Experts of a small language model: 2 picks a token.
Below are experts of layer 3 (counted from 0) of a mixture-of-experts language model. Rows are named router (the router's row for the expert), up (a neuron's input weights, with its number) and show model dimensions 0-255. Each number is 500 + 25 x the weight over its row's rms, rounded and kept within 0 to 999. Numbers have three digits each.
After each expert's rows: "mostly gets" lists some tokens that are sent to it at least half of the time. This comes from a sample of Wikipedia text that the model never trained on.

# expert 7
router:499473503485521486501529454488505514481551479525483510516526538463501519525529486503503516504517477514549519524476499464480493540524529510488536486511461517536505513488523536496513471501517506535511512523514504489530495499512520521463514492500540490504486482508464460483505542469497519485484486482481550480515508509485524493462566488522489470454485506458531479502502513572456474519457516494514492513469523534479484526485497479498482514509495516506518452463508506475541500505452473465468464513463506515501471466529486515509450500512542491469479497514492516541544447509466522461507507469502538477446500454503510486501510511488532484484494528460560499499522453483492446501482492493530538485503483501479544480496499525477520544497477471535529491505519440493540527500479477
up1:512477495520497491524513512493501501482529546476504516504529552483526493472507525483563512478485504512499475469498518491498494516494497525510480486500492498550455474465518511521522492530485540550522490509490497511468462486520534479514517515536474515496496505495515510510493500497528492527482528469456466481518465478513508558495487509513504495473523484515488495536539480517549510506525477498525482487528529526472472476513514480512521526511470545508520489471485484510496572532501476489514454497486542526521529529529501500483499478490514485465484526461491467466529503542493603508445489471486482507476540426516486490504503491478519485518469530479505511493519449498502491519539475469501549513495419519490498468523492473512473488515451446502499508552501495485508473500519517
up2:530478526483508519534502485535502453462510487488537532487505540554506535523492500492505500483509497510481500469512507465495485473522436493552497507484475538489519451507472502489496491478460516491492470521482491484508483502481506503513474510507500474488500539526496514480472503530532523494491469504490474437495554540476526548492440502494529473473553495495492479511508482504477466527537506519513490483473509498538523519493548520475483452486488461487500467507525484507498438472493473533498511521541428446488472514519486502458496492522469544507517492471465483474530502487519513504485496511483494466495521470511510484516465517538499476501492482488509483535507533465555533503478502499493499484522528524512533489505467519571513473460524483493486559539503535524512522517540490
up3:482521490507491478493507484575502502541514548520541549525482507517469501459501497492491545480475559473553483505513487456495543483523513514513468521485439484495477501469526537474514459477529485518484519452519455437486481501447486526487501522512509489516473478541534507475464528520514492503490503468512467493520485499511479490522497463454528485532504463515536510500490471507468525492515478490507501497520512488511514487528507517503491500505501484552494483507516506491550530466517454497486518479498501544501491535499520525516514515496487512498470488499495475521532510517516558482476578478515494482457500532471443507502517496491488541467531513532494525523469461456514531506513487491460476461506544503539505465507506500486505474524497527490498542493534499480459481485501472
up4:515505456448515495515463480459520506504506531451522478519489480501522525481510473522487508506501465491516478476473538497433481506490480499514453485457556510547463537512492524544495486468463484483514467505458527495513556491487506494484497505531512503536493499499493474461479486513495510504471521505505535495537500549475488510521548493536452487478486521527473469487479535452544510472527451492465483519491514469506530485513523502516527536486546514516508529498482494485488585499492534483466503534496481468497523511504488498483480541530495503540526503486491497512509519506478530494525485516516482483519475509499550479494559494519515505537479472513488532515513505465531520548490528454536495524490531491509465482497458485509451505472508472452538468509520495504487471496507489
up5:540524523504509491542546532506500470521491523450511499464460494490530471468518488501483428537524506490484506504508526503496503552469464485525512495489481521522517483504563543482517451554485525503485471512464472490586515508497531502527488514531474496517456530462531470466466507552522507462518448513510523465507442513483522508488548514504480467472509527489534499566496502514477498485491508496496474460483500516447553489476508497517492504505515529521508483489490510460493521475526491472481490498533505496471503496494478502506499472518503478496505528465503554544491513514502472516451487488518485522477510481501503532432477501475507492466498534538503508456492484511501474482495517501511472523535465465490482512520503493524500508473553510499508542497499469507502506500502531
mostly gets: "020", "ion", " film", " National", " state", " American"

# expert 2
router:484530519477445498496495513493530512467506517512498505541479498494519532487453487511532499486453493512511506532505532503509498497520461500512543479511463457470484543508444540473467528502541468494536514545504488473498472560489524519477515485518499480504475474513466466527515496508490529451449536509528506515495489480484524468471515503520465519519503533523458498534513490533540459495481524542507478471545529478468467486468495485491484518463473523519497506518470467498522482466496472493519482463487467518548489498508511517528518468529511474504456526512525471547544531469446477510515502491511514521514518508487524488504478450521508532540491524519488460452464532528518495510516463508533488491460497491524453480485512482476479506451531511483484517493492507507545521525484483
up0:501509497475515471488482531464551536497480508468523499513455471511475483488534544474498517497493456471536496517465559471519478510515456502513484461530525484485528497436523507515507487555563441489502505539542527474498479506492465500461512507493507492518468522483522514501499503514475486473520492502529468493479483523533465504525510477473513479496489550528494506507509515509503513515472459513463474490483536484529492505513503493475510477517489507494486511529497530543520436472494506559481498522429527511481471514495516522504497494504507526517542518482504514519544566483487515505504492490453519518506520494527560487493501528541526527478503518474513524487515523493489466454498517519527486516513466519443477508489455518481502521503474545554541490487515491466497488493461500
up1:471497520465485528495510505529487516515485509492498509476493514488448525494511513524485467527489530472531528497499546511512500485479496482485496501469538549492519472465496526512476473452483479525487529522489552517480508507491503492512505541535510515484473526493466457470522494558490498483517488511451506510496478512533554474506500538508503544483469504518496515530527505562476540492498513521469476519482536493516450494459481516516509526504510476543493483475472545485517504502530466491485464504495473522535514470565493427500468432479488458489516509497508497468532519478482498480475493489505496497514528544502507502514482510488549463513488490463469554502510467479482458488525504516522515513550495509539507495470540504472524502466452526490451451535486465498501472520499509
up2:488512531490456514505535481497473535473484454501538477519486497536487504489506560480524535528452488474509499500458492496530514481482563545503518526519520512542434508487468511501494517500479488463499498504534467512520479510491501522513506510508477496482507497542516482515503494504540485492456524531507521476493513520495471546516474493473509477509505464496523532520534461531520492532479490523508526486508491495491509531519481488498472493481490537506498505516512490522483494503514469510551499498424517518450498501536518536476486523503504521520488478494485490506522495484498500532504475490454510477472435561512501493484546463523475525490527541495522516504535537523451445472488493501505463569501484464505547506495499502549434510486495518512464498522495508511514452545457494
up3:530509477475455465464460533508523474465501486476502531508473515486534503476513546489458473509477510533485539486517533495487512495533487510537479466496524511496465464521494504458487491469519517476501532501484525493481541492512509520509484490501540483452465479475489462484504490487492497515506519550517473488493487471495533552492495469522486484452465518494531505477566497494523530498535483534479495490489498478463501509490472502550546504472510537510481494475430473502466503488486522536538488510498526518516524530506535503510493503451533506515495525494496445489503510533532524555471488434477506496522513540470473500491551478459497483533506474474547486453541446513498495497486519471501516535472475489540512472506529518496477468476492497511486539479467475514492478501496506
up4:483482485487500528466516461523503530531518509474514496518438483490521481466484521504481462477528462510525457504505489459507473505520535455496490546495544537537504489498445517494445504511468520512498478535508497501485510495490490516514486468559463531453515504526492528510495500471462521503503528507449477518505494502494487502484488552496490484485498489441494479481530518514493490483441560488502523519496532512509498478512492515450492490460552507523472490486506516498495522510505515514504452518496510522451486515510502531477488548472547486505547515527547536503432477517479477515484525496476480523519503461533482468483502553483473517529504538487515509486505521523481476487476503485531496500512500516542482517514484492551531479508511480491475543500555506467472484448508469
mostly gets: "0", "6", "5", "7", "8", "4"

# expert 6
router:504487492530492525514514505481527543546461532488494529466545455526470468506530493479481519495516530533515513503506507546488464531466473502510505526502489491491504488489512474478544522469498474473525489507502465495554506555482469512506542515502486516500522475537493492525533507507464520496495517517521501479526453475493540447491516493517532462476524497486516498537499486476465528541530504446505477491512508528520460482472482514470441517471492466486485497525488497505478485496506517464478528459473508525497516536472489516523539546478533495507536488493427527495513465500511523517508493542527473493541516530506545540469527503462486503476494510473458466487554526514468484486464513504499512470470510487515524452466453485505502499473463486532489499521496501491509528504518437
up1:519493475476493524499507456515506459524490476488533521496538446505479538525496483529504470516478497498487472443442573511524546514485504488491469515513497489449454535499506484456503485505456496502499525485533478492501487506465520490472464508469489480522536479486522506509498470478572501478494526506489504474498511495524456483479489519574511506492484503491495508494505490503520511447485490468474522486494508478511455522498486528506489497460545523516508519497508533514466501531523486483499518514580490495510503494512539509500535449535495474489532466500517459502521488486525506515538507492497516489550507569534501508551481491520524482465518517535501524523449484522533498459516480514521519516513460511516498519540528505551488486523525492516506539509478475512538520478504540
up2:507468524502510462471500496551456513561455460515518490498475468498481493525489504484510486495521522491482485485472530531454484547423504557515517508537496508505509556476463515523520499519512473446495447461424500502501513569525501479495529515525519507475489517510504449506504474510498498550480491518495521517511493519518447537505518493475494496529515525491498451493482504485514531515517510473521492493448449499472544524504507503511490511471446489517481494513569497473481511503475510491475464535549511480516518490475521501476506509503505508486526485515530506485493487501509471500448497507509506524537525491508517465482497490530529512501489488515476464518519493515495521493500522500454509486476500471514466521497442503484467480545479499541466527493490487498524519535520544
up3:546459485497528486503480497479544516476489494531520467517497447524484490481510501512500486502505516473493457480533452501517534505446463474500500465532509484491486514477504534455456483501453497462484536510532485541455468489513502530498523493495527487497527521538511476505487520444512489531498530465471470503495530500520492514463495548504468512537477495492497490494476525493498480527504460468494508440506550480492474493480460483446525499528511529545545508506540510471494490513539488496475488500494478464498504529513531511467553471437522533467505514468491495485504464518517576475494517466497511522518534488485504482532572485508514481524509473532465472528501485491457520488516464482525519516505503502499507513550500470520492536500508485518502520457505489522531509510496501
up4:527522471506471460480468467486533535539501497455544513517532484519465470499461488462501476478533480472497503516586510535467482480480526464532495560533515482494503489496525506535489513467515503458502547517482479502495519538490479521519520519471493487525482484465455479480507470500478475495475501472517539524488530488487482534536509499508510501489499494500438477524523495491521492501495515542553510500481503492466492483514519482516498472519483527558497526480501493484500488532558487462530428514529491475507476523486525490512472470486444492537515514481451497478491493505483532498492464535487500531537503481509512520487478563469471492459529478528466564485475499529488499457495497523538491458499517487496512520509490508515503511525487501494523471468499478514523481509511467
up5:526490471505558489514481489496462490514498512528521508496499486485499500439503530536531540548462501491528478520480491469491495543527486492508505500527492477533530453497511503480484516496518472501510473470551499439427490512519516471488457488508457491493521505450526506489468488455520464522535469460481513483505529517534522528497525528504501515533489509497516523536466516531453479516495454481504507528488514478539532496477507507471516522507520481512478515506479458545483493511520468469501505541477522484483496494504471489520512530463549528528478476509517476491436494431515471470524540513509532527505478539469491503493491511534502536541505461495474485486486490516527486444486498481509549494545497495492492513477556470522520526495470504495496495528514467487514540509486505
mostly gets: " | ", ", ", "; ", "| ", "- ", " in "

# expert 3
router:513482495484462511522522559469499524473496462471497534458518499489517485458477464558514465479475465532493568520484477482454481476537504513506474506493534494526518543519515503498517516545542510499449525530560505511531485507530539510544466524482494530469499547515529537477529514538500522513498481542459493470512547527525459477493501501511508526491472533496511504516514457509459494462470476479494491528526516513489502502532478519492492474476488476479498531509468510532508503556485521468496531500495499470482493505511520509489477490486500503527486482527503468463496464536499525492520500480510516511517507483447484529484497488512458498480539492472503510460477479533505492467530497443523512490522468495473488501516535450478526512505497500533514530507454527518456464467474473
up26:471530538459522473525510444493485506471471467540503487497490514521465507529517541486491469535459504522535461504455500490510471450516498529456519482514506537502479495517502475533509506488526534476480496466512512496493527490523537515471494488462468501498551511517486524529525460503481508518475474518460511492513515466480519469501501461502530507540473507534518479529536455480532518518527518517521509524516476468463480514526453491509480458541483482526504487549493488472516556507490521513515474517464519504501516508472522547473463533524471477519465518483507500520473520507464460482510540439514484520475544510487499506548491529501463488515466488536519488495504512492532454492538513492514494487498482529449488514492521484472533517506445512486488481502499507503527504446457462
up27:508477529551476513515511495491473485517450453505515525496525502531501510484499476530500509496537457496523506485515520509485480525492497543492480537493477536535515509491535485517504490497499513476530522516531440523518497462501521509483479487467505506461545486477527512506464502536532478481531462503499517484459514484512523503500486507450536525472508506475562481442544497512482503488501527532480528519497475471554485502535519493503525451562513483449447490490483517510437534496502505528468508529465511485524502467498526468493489517493473522476511558482477514496511517555457518516553510471544482486501515517510497510528453482451507483487492459482508513494516514497513548501515496483451503500517461487524479502504509474465462504473458500479477535504526465529495483509532479
up28:507461484521524486496517491487506484437531519480483474535503504490508527482430545507506534514487493504471508515510479463515473466502489466481511501534526532491474515465459502505514494475466470491505513472519478497529507518502471509505474499503512488513537474490513534508514487556536490531471524523471484448513487469494503497522483549473535476485520541465518514476483521482527472496477493505524542536537486460530516507491458466542508536484455489479476527445506516561461504548564495551504485475484503513484486470463514502511456468516543529519484523503511497492523464508512470472457500468474484506523469517535488464492459476541492515456501482510475487522498467481473505503524521509504513502506497541521544527503485547546511496526486496521546493537505517479479505500511489
up29:480491519491485495488482515486491525455466504553495495481550511555501500515494517507515466505522489496533477506539526509497512497502511476479512496495493473496528512466505518573479502489552499504477516514491511499488456492504488487491497506522557513542487502473482473456523551448456526495511474507517513482559513524487508497497510531495472505480467522521492494555499464540477513474536458514499466517501477506467515476514459481490499503527481506460477490473543484467506489478448469533484508513539506501513421454527527544497468470509479507470508515498521524501492519488547516458523486483501483478501488508500513497472539503527547498507515477514497487492493462492522538522478491522541520513456504487464525433507493499476478500493515565470485496475460509536479471450483534
up30:459509488535456534488534511462497490509544510494521471503520490495534522504482474455497500521488560513503501510516495541495463470488510507506480539520494501492519503475521489464521536501526492495496513521492460529471527487520508502545511466498517472492489527532497513501519441540513545522475504491482484501487481513522502546534500508502499517478501504528513518528477492519452496449521532508504555469526519492461520522457486458493470510461530493513527530498540502509492488485530520522469510476534528463554516478493556503500514563499518459498498486446499482531510481517513478488477461535525497462469530474518504465512472565520485512464538530492451488514500562527483528508493510473491518508513494528494463523510490490470493484485445494455477498454498500469474503507455496
mostly gets: " P", " D", "\n", " C", " B", " F"

# expert 0
router:504506526550468516485504517498490563491496556530501518489450513504482499471498518471510476506541501545427528509493467502513468543458518494515510551499526540531469506528523475551517499514524535529494533450469529507455504498512481494484494525514524462519496473516475502490485455482509532529504472518502482530528464505512485513489537503525483498534486489488488492514474496490523490487456510487483501516510505506478529497507497524522500557520486540484486493525499502523491498468474527511495488489457442546470512519464492485523519504496555461505470541503540546475513493505517509514486502462528520525507534490483498507484522479447527517466519460503481519544488489521530498517460473545554470511492456475501497509474483500544527525498463511536525524500526518483494540524522472
up1:449445484513512492487463508494500494511493501466531514501522476502453473475481462525487498512470501493527520499478524502485501496518500500529505515502518471544484494486489494483476531512479483502519495489495484545502528515527502451518516513492506441550516467520477489457514477517461494498515522536490497463530516474462471516476507484529533524501483475510502509488458471466577497518487505547563508501464505505503517534480459471554484521505488503492521463472475472532463482522492449470520506529497537524479508520537479499516525457515503495470488492480510545506499499541511502496475478505504504540506490476522523473500546459481503525491502492451546519504482515511504501479575501451509519519470528521443519556490501465491512486526505490471530521512546490533510469531529542
up2:474475446527497517494525493494506465464505515511475525518507505507476506529486467473500522497485484513560523470503455503438514478462519503466509531462513538475500508511512479537482499536500592498446494493459487487445515512500518481527535448568480503509498522484505477529461516499521511542481493475507507511486514515511497495522511535512498487489507510470508504531508533495474509487496519465475512491504549459528485433521497516511510521519485500484446460527478464497506505492491506527533507478464435476524510489526503534515521496482469489510524526493550486510537486458480498500468491482531520487527457497518504505523492512532473548527511460541494449495510520484476477467504532503471484504494452494503507516515548506483469534487487493514496499552460525497487492484502526
up3:459518472532497491468475481466487517478550547448516481501487444509552469523549494523507523514465528501532468516546515502485522544482555510514501478498482455513491504473516523461518483530481503509505540570512516498494508506508486515462467508472473520499459500526518529450501473534507482487521496495505532502515523501535455546524484501538482532513509514535430539513508507482472474482518473515511482507494498521498485475482530520545537501509494540491481519456485479465522508480499469460493458545485477499502507464480530491539477474484495467513508489463534501494515508512489503498523523468486490498490489506488518473517498499557469512489495493490465541472486506502478504531506508495501490491464532511493545520516468543495543518495493511553539490486513497493512442448509525
up4:505495488494487441533476504523466480470484485481542523514465562471490516503493484495489481563485491459485506544473538521504509479519491507476473512517508490507531501489464483529514527508508499496556463474494502471487510534548479501527481493516499496492485487488500499490492472474509541505533513523489479542496527533515527505501477493472537463507498531475458452542486487442490522501523518518492489508545456517495489548530523514455486507474470505523517543504492494495486500540502496518528563512499514493476454506546492514527494464482508444494476496491534529473514532564498513549458437490507509506477475502487474506522498500475507539528527511537502469485516475448499492513499536481491538491462513526450540452495499501505514480518543519479511470510482463478494504491487514
up5:512465455537503458503488498478506550477506475546508547483497523521450476538511464497501458498536483480520548522445485518518532498533489463461478485538488446521485506501502507495498483467459467507493518521498505529487532504508514455503505470550454530498481505499539546488542501495488499482538513471499499508516507492514458500497515515467507531459487536493519514498493499507528510529487469530521481509495478502494504511516506508460493474542466479552479506513490476533527510452515520508480525520505500463490458536533520472491501476479492512505531548492541489484506476549524517488496537534509480514513531471489492494509497452516500489528495548527493526494502498490521504515507487477472534513527532574501438500513485510502468493524462567558502487505522477511480528531486486
mostly gets: " of the", "\n\n", " in", " of", "'s", " and"

# expert 1
router:525495557472514483507444497453509539525527479517519522493550526494484481487523468504499444496470469463472482461515484467511482491524487505480526462515515541525482479504506499486478456521502502522460458473483540529533501467502503550475482473495527508492546532471495467522500521545517478517503539515516454514480451488465508507534479530527515503536493485474475484507496519465521532504535503493490507528530488471519518498531518532508545476503497475483526506513461499485477495517483526465490470511480488489527523487525483525488560533547498512542495518517518482531495534470477482502481504539464507511493520474507471517486479510544480446503463503456549497518538491451493537519500475485493471536484516532480479489495536529505489499476518479516473506464496464494479492481457544
up1:493517473509477498471528529504499500508473468526555505513518501499483491508551468469511506502504492508519525517537482480540486505454506477525501524511506507524513501544486503537513477530511516491469487541503503526520501509483501473481493546493491519476503474518470527467516521502514489484505489498457494489502537472506496502493494527505497517469529515496460483533490508533514523493538490509469487465514436507502479523491528516470543495540509488501491426480432518527497516563476527491542462526445495476473491488499533504474479502440488490520487503526527496477503522471501495510463555488538480518490493551539493508491484465470500500523526503543508495469467499487514490544494518465460481497475510459455498540476476516541491458489453503500529570473479498499536484458526555
up2:494486498550484497517547481538482498493520517475477523486534502458484506448483508511513490479452495498512514523504494507485503486480525487509516481515481513504473544491493531542498509505552477489478456497530508519561522534524498523533454496520525508524520502508483486511512493475500522527511503457506511440488523446541499486449497530487478470520524504519469523444449500468476484532503500523519535471481513495526452535502499500519538527535548486455492454503481474516535504497468542494475504512471494451506474554478548486476558508513496505465546448489505511498537506499501491529478478487468518503513490520534503512478489483525481479507498516483519505475492513443440500494561507497479505489493517487480505445529487479490484527502519500512552486514505504556490531497503483
up3:509502508457512480439468469481507493532538535498473497514478518545472492506543500532518495550514531485446488523510518529516517473494499503489507499530515539489471520526456500533518507493497492510474519461469449538469529519473472502471465462502478504456454542495479470483504483525525461493521508528504524526490466499509502510509487494498536502477497514546575522466481530543514578500519491470489539558509504500492490508500520522504512471520509487485484463509499499483470503464496553493486530482521524507511508503510517486514507513503486489520459499520473529526484516464475528475476464471500481492472492527479458521483508491520543543501504505513502479542503460526449508513500474519474489519512534433501460530497482507528507450504501544500473538494451490494518507518490507
up4:498506482489463495521501453504487434477511456471556467534471459486509512483506503502505443531501504524498521470468527496474543513491504483510523536469526461513474512502493539506501480511511497533468510532496467505497533473490471513495495488479507481471500542530516467514478544510542478478465483494474513463504506482539529481485511466505514487507520524554500562528479533498491524521502478483464520472497485521494499513466513482520484532526467476476485511575514482532499487509505483519521526468518484464508510507469499489493485545476497501514511523524513485487537467449530447523471512520516514508539501499541529526489499544505484544504468511505537510533523534545508528542478467486482496501518507547459479505463479524466462495545477526505507484506492489510506542551464501
up5:544495493540502478478523500489493498522531461479493485478510565540524493533498505483518505473496533475532520500483489446528511501493445496500448471512530504469513481447501543502505528508469483512526504524521500509568472446495518497503528492526459500456510509507464529508510510467485535471487444494456485476478547544491487483492509505540548497493512559512490500507495482492501514471515476515487519482542493484514470490508513506528538510468481475537472470477477517533531507500498542526491525472481499538511493464509513560486510539481512485495448540509464498480497483482511511519541508535461488514509496457487498455466494444549481483501500510517542535547496535510487479493485514479496516509481511473458501502458458513490493493485469485537502538493529501506516481483502484
mostly gets: ".", "a", "i", "e", "o", "u"

# expert 4
router:506519477533541526465477519524475482514474480476476487534510493521506487514521499487463546489487508514532502525441483489492528497517465498515458499482472471485480505504498481458515454499530462489486513488471476527473537461511545448546491449519513522541468510437490493475491551509513511504488520501517451480497505487544505481498467488509468478487517462443494496454515463484512461447500521473489486508503528471449507466513497476503508496510467536489518485528548466484479526451505500498517510479472501477499514519520502504466510515542498486490532506562535506472541552517487508483511527493456543501535505503486504475497522540481521496452486487537482477496453530528526493465496469499483519484510463525533469490461516542512479472547477502484505508500495497503501510496518486
up0:529519477473541506469451483528496494477470475500464462531459510493523445498487511501508466463512522517553505540473479481522559467477471492523456489499521534509506501519484517513506449463521509479504539494489517509510508532485527466490496502541520505533519508500483536522499520534494508495528515487473471484490515507494477502484480477455501530506499506510480541488509461482478470447478489513484502509580499458519509501498540526497515506545488475529485502507501505483531536471501509498518497487527464508451525532466509523495467518480491504541496468481539527515511480503480522448516498533467508456512523494517492471495481464453505515488539541458489474526428519501491539451505537468496508507474520516498471503522470510517533511475561496458522523525475483501507530497522514
up1:493517517498482485514508510511514524442480485476510493537490512511462451488527506522512508487517483512527514512486488523546514513512532471458486554457529484496429500500510527513506505505534461532502492487497485490501532488491499517500483463483507541534500455546502455482474475496457472480527482482454522538553471492462478489526533508526548515479510529508516491526497511500526489520539480482483511482484509490472500513528513514506474484523499547455460490500500457524523508567491480512532504488526451555457492496508472470473476514528519492493509466512505553512502479483516507466512464476496468497487496492440489483496472542496493498484496508562494537469506529463461469506480517488538472509490530505498476490434500497508497520494520499519494457492498468531473517479475560
up2:495472486467471485496501500476509498500517486480494533460519512481468547526496515503525498503511535445493474505501508480523476515502516495500476514506525483465557474481463530521483548472486527511479495502499528518547536485455486432475476465517500481521511485529500489519536542470491531438482557515500480443511467447488507520545464498509485499497530454510508506491492464505478516510494469512466495440509503513536503501536484508540500506482475516507461511454550488468508538487523545492520505511486505469493480489524480515529449529506472505516489467565496479529509468544487497516516507493523514461493506512464535532511548507498487461468536510498497482510525496506489480476481452466478527556522540494508489473516504474517539506526467450512498494512502496505476486514511493
up3:538511474472513508488475521552521459542458502506500514487452459488500530558486541476494510457471486486489511449505476497485478471504499474532458542525531511493486481462494498480520498524503438504534486505518466500513529511510494506490491513508486521545530502536509584490485551447468492471493541490495531494486475556499527547511459463485476519509484491444460478499496470489489515511508511508500500490480505512527495533478494490494512480486455477516534465566495479503460460516510510474520508506476451519511490515482525480525483465502487483503493511529446498515515489508530518514522519471457545491525498557503494479522492526453510548477518508538463510552505467519500530518513489508476504516496497494493500495516502479466477506471506481493492522478471535476517518512481489
up4:491530498532496460503504477431470499520477541469504524488509453522498502523484516502467534503497532487476506537522475522528507474511478482476482541550542489509524476515502487519490491502482518512496505528503460494509510469530547464503493529494527504528542512569528485506504483512459521517468489553504479474472493477458515530503472447509482527525478508443512511501480481456545512525462498485525506516523522502475497513496499501475490529473500493483499516450501487497479577505521509494563470481493495508496488508493507526481499483500484513484468491499481490479503500506489424534475508484512486500496526485517506561510494532508534481449443484536496494482537488491528503454450514506494536475501520489485508521538490463483455545563470469500477508496529518515482474504482504
mostly gets: " K", " T", " In", " St", " Sh", " U"

# expert 5
router:505542512518500476544508482492539485497508484471507516487527486505494532483501502465492519481501510461542518530500498479521502501474469490464499454519481538505485527546525497474457462481500530515541498488525506558463491465478511450470482531521481560503487503517470517469485500471488517466474464484537503460500511511474520527473488533504484499503486461534499498470473540509519498482492473531477522522481552516519507511529496502497524513505498500509463552521514508459512531504485474520486543565509495521514507493506454511543466529485450520463519488498477468451502488533500516458504466485531526489470510480497515538521475501441505458536525505519446476485500534516509497533520521506473500504473470471489505472531507492495487500478551450462485499513516548485459515489452493
up0:484463489507485501516516478535516477499503482455491506479554513508493524492484515500483534459528478525543511485483492484501525535461479520479472484461502467528537508503534500542500500470503505460502482510497518490546493513516505496489478487558476522536479469511511524497493484488486472558478489468536489497478505465502514459500514494475506489536482500479511514508536489507483530495469491511481519516512554461461502511498492552541494489497522519503496460475522493514515555538546516472506474512511485537500467460472546557496526482521509508491488520528545485506499466516493504442501506542452523494475510509443510467506494569472499524508466484452516540521461516461493478508490454530474509469530462491463455514511506494522522502480510498520470467484502472500475496505452550
up1:430523530488491499456490494526487505497472506478490508442508483494481472498488502494491480479470480490491527453474517492480506518488449476482499518493472501523507489512503528492513469560512490525488505519474477517503480519461531476543504508452486542489479485537531485497478454491531525515461490535508513532521488521514467455510494490497510493533537524512489499474527475534502527522506529541513511510461528495498546482502541475503467508523542513504495434495501519490514491515457459536527480560518507517477528494508508496484467520470475485449503501512466503478503460491489534540473491507502481516494478453486539509513489462487434505540510482505507524517442493546483490503465537460464514499476489504469483506474487464513558492521513512436460537483536475495497499505515484
up2:526467536489485495468477514478505484534506503528442478512526494467508500488515503525500540501479502478516465478519521489505527493495492469520530517520491513506533500499477473493517497515518469462514509519521518536518496458446501480457499536551529473502481452525478543516512489508474503509484507476509528458496509555519477476514516508549457513532491494479531480554515501450504440514534505505465512477499519474515500449504448487534486483487526513529464539553461489544533509463527488510506500487497529462466522499478448515463497546481478523507532447522476543525515503473517513500507557515495474490499513471495521502506504501519445527510462501514484528508491508492508503511514484526531469475497518501474487514494530481508530550471511573485507477503533500506485518530502543
up3:513511500519494465555514467536564533529440511469511463544526493475518507488473507504503472503492500509508527485556499493515523458545487460480484555501493530477516525506481504541565505515545534491506497517529531476464503504552502508463512452510505517526498517526462493487530499498495507508485496500478459476533523528527546479492475515508454505479480498471512484519509494499500525486508505475497524545531472525519474474522530463453480488479465526497488547508488477510495487497492527495485487514486531507475478500465517469520452519472520480490534528462549459516491534526478502492507469504478489483461501486496501520492469549510485528520504525538496481479505540467550523522479540533458487484444471494524510469473521511456477529488476467485516463492497497486508479499500496
up4:480523531475516464500482547470540508445468488540499512475481516489490484479488483484501454465463552501544501488503540513472476477489455482456516514496530509489476503542506522450502477518476488515510493528489497493499515520453505495475480478462553525502459455529494505511534527478537507475453562493478504488519471502529558497535514538470525493528498466502520467474501496471530533519529488545512488491517508511512538487477530500471497488490515449553532511511564504507481534458520448498529525510496503474513516468519499491519490527502477509478478493496485510467496515508466509509529506473473487482504497497500527487526502507514462505523504509499548504517434498497454498473478517485487472495464510476482528513498521485500559467472523486517524533500543487475490497558492500
mostly gets: " a", " the", " was", " is", "ed", " are"